Experts of a small language model.
Size: width 160, vocabulary 8192, 31.3M parameters.
Training: a variant of Muon for the experts, 727M tokens, 5547 steps.
Below are experts of layer 7 (counted from 0) of a mixture-of-experts language model. Rows are named router (the router's row for the expert), down (a neuron's output weights, with its number) and show model dimensions 0-159. Each number is 500 + 50 x the weight over its row's rms, rounded and kept within 0 to 999. Numbers have three digits each.
Before each expert's rows: a language model's description of what the expert responds to. This comes from a sample of Wikipedia text that the model never trained on.

# expert 0
What it handles: Commas closing a noun phrase or clause, often after topic nouns like film, album, book, sometimes those nouns themselves: "popular book,", "Štip, North Macedonia".
router:456534531422487503528439391504497461525538442493489467547507607519484509556498463511491529478453567605533471504399467483506507500532472682563470443484552407518532470510523571536514574419516414544471494556586499497486591500453516471420529519540470484495497446488549496525490550497527508464511494469515392501439498498495577561519665482543456474459554438492488479526509526465571575538443479541500481426424580426497458493536524490289462489501476555498532567548517478428486468460475462
down0:476497483523503563533496519501557489506458535503525494511499620519424592359530459553470492472573501518592420505550584475534423490477523485577511529465569444468531406481516491529428614451529608540454475518566409494537396526513487480521547512495455537508670484516510505477475459515506545510544431478374552420491506459534559475419425464514550487455515420533519503561584452586521527424483481499496542476452558508411484485498564486492543514541426494414433509411457536540481460486427540

# expert 2
What it handles: Capital letters or capitalized short words opening titles, names and quotes, often after quote marks or table bars: "W"alk, "Men", "In" my Pocket.
router:603477497509529567480484500525484413521406480530509500431510543543527490537444436520483525437527513507469471500377477456523477516517448633543432528469480497413532377414500628477489619559423517509513540591572484582504532518509515409434535572609474490434455418427480528486404540481526514466492547426613464538517478526563503564492528488547470485461462479459555484505541557454477538491509532593537556447541574507545453436477506512449467464434556601445518472459487464484496451585472463
down0:507575513460478538520438498490512557538480533452577447550574501434400507448531454550620568526533467506554505566520560530471559511511428465420467582519411550510576481467577463553523542450507481579454562463509487527516469466568504504437383604428462397527452572487547515548561486476524475510523408445599494529439436598501505557451542457484545505416561506502543489439499491543471438468445509462577467477490494402489514416483535482491478463402401461586521426549462483551521556458561484

# expert 10
What it handles: Final pieces completing a word, such as -s, -ing, -ed, -er, and short nouns like head, end, out: fitt-ing, replace-ments, Support-ing.
router:484460445511366519546516462516379437516534478461538396395480514535468510525469471490498565494528443508553468450546523572428543478434441646529440536511462548575579450494476461517571513422454461525534543488569514492545551482527527463571514570506468476571472509472562550529360520446467496493566462437529456537607525489446508562498593423565482503451556444546532460534422493496561553530434517486570480445457577507542520439495548525421455443481532552446454426593514438486482466563479489
down0:510404501427537509522444518519546550580494479419518505560493485495497511523467473487539484441507488471453467519472522470506592462484416600452506469527509460538444412461471503389528508506514495473434512635572575452449550544407511458408492452531428535503380489518499534359540527538487574440532480538535494528488539624451424539491549501533517504543457485520506470497522511507522551437612439542501497456519487511523618486497565503506442465470487629503433470494492467543470515566675429

# expert 8
What it handles: Articles and possessives like the, his, their, plus opening fragments of the following noun: crow's ne-st, his ne-ck, cultural her-itage.
router:507455520517462477554542461533531447469452505503508526510502551577521500554416400505569476458465473587535432536581359572454405498462485567502465459456553448462546481558494494461557644485526429562478589563581484520500499435447489479419569465500386485439424469565502538573522551482449464416379490484627487579513483505549484541439537487536392578464520520448427477524511507543528515570439481443512479479562530516563526506475424554498431458384488545484491489512512493482501517516509493
down0:500465481532496580519550515519470534440422520467496511575483474515566479521531460502517499368523479476423557508457518545477542488484386498483495447460610515575437459504622549449542528536526587408499567465447389460575554439458531502526436432511447525525515543452517483524497469572516492499526401426477523488511469513534579526441429491550526522528522564547411357496504468394559491581421539586510464595519535442533558451517597521544488551509488533552513458474476569458457528461457402

# expert 3
What it handles: Closing parentheses after years in taxon authorities or birth dates, and year tokens like 2006, 2014, e.g. (Wagler, 1824).
router:591507599502480514511569477533396501538487484501535485477500589535472586511477524487485460491435531548475465471442551496513466493512487548546388436460579488540520480471518503567454585491507472513508603548503520540500525432482465446445560523461455511544504518523541515473412511467468515438430539496541418582514418500510589587541582488566443518478524512417502474521550494572597539526471520482565516328439561465483468525505558548360451505532602597395554468445551428469474450448542465
down0:452439559472477500538494442489519523421496531539497473462427506540514430560412547466535497476529506467520527578515449502489481478435432472560488420460509529451571471514525537555575516473473554539524468471511487590598452414499509483554440467503456470505472500504542433437562463504531521499445490517632487557410583415431489567517435543536556536497528425547430485495428587449458520650466479473486506556561663349488532559498576438527501514476497457517617535535458491466487538468433488

# expert 11
What it handles: Final pipe closing a table row after numbers, and sentence-ending periods before a new line or sentence, e.g. 60–76 |.
router:441496515514450480526480470547452485451403485467516441506475588556511617591461442530438482527581528547480453472483441502472472543533511572492330443473505440522485440407544444545478586508500488529428575559554514505491567529510551436420510513552493526499520395476505525601490582518498490417490490475544451536537570515503549580543558498540497516508498500450499520554581462560566572521462470505491519384480537547491470531511496620415488543493605593363554524423535475457498456495470498
down0:598485563542558562507435475443536491549451417492515546528621540499487577538406477609529505432489474586561527437541395497545503428452481535492526574507540499537547523479473466479464552504443513476528483603507481471471567561393539549562560533535558559547453496504503457450550507582419566450420437519488480401390453526493524384404480491478503532509479461447576491490474512534433514530523582499472562522399434477557391442462474534486474454464450550560557514468486514524465460520523459

# expert 12
What it handles: Interior syllable pieces inside longer Latinate words, mostly after a consonant fragment: subcom-mit-tee, celeb-rit-ies, vac-ci-nations, brut-all-y.
router:520475484411469479477520479528539511424493436429417417493445560541549570560484398531521565571530562552487508514437511535446549601492442522460458401540553525584581393525490538512508525498492461473529533550498552521496513442529498503471564520541535530604455464577563453507481510529446578466374509492564454474515458536542459527541611469501476546467504483459464400520510472458521553533410452443558419452524601439450466463467458526499525511442551498489492577531517335533541453404550493
down0:429445559511520471481462492621545548497488432524539511493533440495517448515499507552471527404414490503569464583548557589402435549553513573479517467460507624556441538512543423613421493501522421489433485523509430570548587497524514556480539592491521408480506407544522517520478522428429519391542442539552486452584489550527571529421489467480486574488414435487487386499473427501504476426557558526545420499594545471507435487486508515568486475488477564462538511469471429535492509499525471

# expert 4
What it handles: Digits and number pieces in scores, vote counts, statistics and measurements, typically inside wiki tables or after dashes: 7–2, 19,550, 46.
router:549528546436447488515543462514524481495505463508476450505501570578480531545491484452491519561480486480472513475512503512511515498494485563520357500458519493510558426505508525542484637397490470537491536604564539478520579508432510422494582559508496508592487493460560531504381522511503557412460453479590457462502468560551599542503537520549450506473513484439442476525533524521470524445498524492553573385548617539488481555560500563327431466482530627371588497463513438451457490507495456
down0:439447527453497482514640443483632481559519585569505477423518537543477524532511476485465517490556459471480443530457422413578524480493517417476449494568461507409507469470405491564489458510416462506531382583537489523496448525608529382464479419506523541528484459490537454517581552612537397519498493497519513580432501606503610496522470575514506501525462464485488532467463512512440500554529553473482568572522445555504497458542509501536454464425466472470551423479406484549457550537467594

# expert 13
What it handles: Short opening or middle subword pieces of longer words split across tokens, e.g. Des-p-ite, comp-romise, de-dicated, Mil-wa-ukee.
router:541539414519416499512522468516491496564425488548522530524517493497581527607442498448502461464518459637458402531480516579454563474506441471523499492520559525467549529458499483568602465460495404518470607520499563486496544511485481505499521479458566484513503416434590479516357515519491529487450418467549460543571552548506633569424592464588481459514532522391574574422582493541401464434465501500560527458499524449470486515464546453456516505447489576488553547450445534508537483468448433
down0:475554452533516618552483567554487411465419458453401466472476529541495490546486531577484545574453498592446457486538542549461439471444455502478497537543568400527461486533506523490497559534465513473433566468494424477395456445492427437473486510523506517575519496478499551587538501529449507507525493592526563499559470465581582516485449450419502591496548597574479530547468440556494409421468490473484507513453542586447550480351461509541460588429491563537483442447564474483409474546540566

# expert 9
What it handles: Auxiliary verbs and prepositions after a subject or verb in biographical prose, e.g. was, has, called up to, run for.
router:544487496441386567506549458567479445517403457458496426522446615521520425569490453492483477475433468524464478485470512457427499535512450597552432463458504514541579477475520494603535511438533435567450499460564566525484547473496481468454506548500451540399455483461544488508452532444465525453488585446663450613445538500568614497541585507533502498455474548402580412490473510542534579517474479527535454461513536532455513583562559518391486441489482570450529517483561477502449498475536446
down0:454513504481412554548564516459519558484538596477505439516559595530502409451440534572489523610453418524496531401550471440543465463548515477527489424457469479517447575439444550529448462527468568559512434410575508608505547476474431438542455566467502414467461477518509484502509484379472505534436501403490473506458469539461562514588550540456477437548554475450497558505438620540520487506510501534486563592615501583477514408489464409592531516487578487516511508451476496482459459450504544

# expert 14
What it handles: Coordinating and linking words joining phrases, chiefly and, of, or, which, but, and semicolons, including in table headings: "Racial and ethnic", "final of 1998".
router:474507498544503485562562449512421466437542427526479464454422577452486608542469456456554456491506563512498507470494430446463481508565396597521435426507560473474535382504542493507500665453447511515439528511523518501466547560519480446450550540451501508507454521543497463500499568445457472424473381496539458603475569531536489534621548465536426523519537489447500492524532492535439537573456474513513494415517622499512504474558573597384465518430484616424519533497505558496479484543488458
down0:439497594593521530523389504466461533516511535481520576460571505431431472556482471485492487453486510529503593442479508571470472512487558560514526511403490579441514457402504512620465462445483475450413482404459538394488435440475512544456531474552470501466548538604531462478529572602469579500561494566563518426480469455482434570545413513466481507475462425507484498498465439460398449508580545553515543515543538458524533557562372551599508498467484477500529442572512554602476469512510524

# expert 7
What it handles: Second or final pieces of place, country and institution names, e.g. United States, Utah State, Ivory Coast, Maricopa County.
router:446472557461458455556558437501435520458414469479563502494489486577542490570501430503416526471501551592549490509473398465469483543499435578540414455467544555531538483489480511515456656426525504534524533621591478544480577478452518498493550515465560480530459432542560433462437531483469567372505534456554522508576416513600527531491559434523435522468513476502474484476494451508504550469512469509547480361425567474512497542562532574403542453519519522412524549421474410537481439467511516
down0:592535431569559447470537467477458416493527536426586454423488530551549556634533495482547592481475545513506524483514529505511564481468512500506487532526509494479414521585514532407495483578527432417489509517459508464503426496563523469448526531555420527446474496581564485468517520533504492472500515535626424528487503453466507603571542529548418496516488620461394539457492473457523527512517421475540486495542489454423433436430484474531512556447442620485446428539530562345498488412504462

# expert 5
What it handles: Double line breaks, = heading markers and heading or infobox field words in wiki layout, e.g. ==Demographics==, Physical characteristics, Coordinates.
router:466533583500476557541553505578509487516457554463581462549533485528539537653475379552498497491494539522520397472448551476460541560537500646485467467474564531570583406476466575551469556433442475523507582491526501545437521437444484435440546474438508468549513483423561474487539515440509438465475583492550427511448468542475516687455501455521477495451451491497436492495477498441479480515547545494469486473462591484492442476560581507454460454515474549391583453496455493460410488461466497
down0:498504481559464512519515508428458546586445406486509486515441426476498516499526448427547547522426464471563498482543563477568416543532595540466467474489487466517476531510446476574484534567489471561445502504522447481486379552553568447582458554546494508555396528462413456448615377380515451457482459475559549505490470537505477489558426524493553506524475529525576455497557566569435455477499443534443472555483468505549532526529595459489475582414510497541478531506535427407504491546513677

# expert 6
What it handles: First pieces of personal and place names, often Spanish, Slavic or Portuguese, in sports rosters and lists: Mar-ília, Cor-itiba, Mir-ko, L-ó-pez.
router:483461488513536572518457414559510460541463436442611401521525506527583581537459485488491542573574521551541435446486453517391537495564422501514482466467444442531481490567492573500505533536518459550459468624503543505471581378367499399516557498455527536441479501506538488487461522462489537481444405551548457505462509588490514506541574487603492559480464456455555426509531462469604490485459467502485534453442503540419511509517536543424406486529552553419568521465520524609424492535536444
down0:440477485499422551488439484483526447507525449597488496526531522590528529502538485472482544483442534528554568438428504487490395528620470485538626475512542560461524441518549548416595361505497527545494493518438445495561472460477431448548487552622534523511470416563467460484476547499487526521433558521395499544456436588541502409502588507409587498457447427497463497542545424549501436555471517546485544540444401561513477509539493579474616467517510475470486437483442540454558473526477493

# expert 1
What it handles: Hyphens, apostrophes, slashes and mid-name pieces inside compound names, URLs and code, e.g. Smit-McPhee, al-Sharaa's, https://, Mc.
router:471465510498474478561492443495547549464449473445506438548501522563491426563448524515436507512473567447440550433507545471539546560530449595613532430541535517473521498513552524541511537405502515514459532585467482534466574480613441450567551517570460557535437522527511487525501537491448482451477483521571436548451493464565556547415510488660482619472541486410505446498472506521541509561469511482484507410413529456492464474508542582402444529476561547432493479385462455428496404390550442
down0:443510635496517621567586432519470414498463518455474539555425565561408523570579461501576448475495557560488559494480556481459446496543471512477462419411535596506509484460568453459484470412537573506437499572542497438490465557513507506442484543468553520490445531470467474461390475503406541500551410493535365446532441508432459554515577520410518534523511500451537549368532467404571515501539442495497534491529529490510510524538508524520470509518460478464553487438589509499574509558573535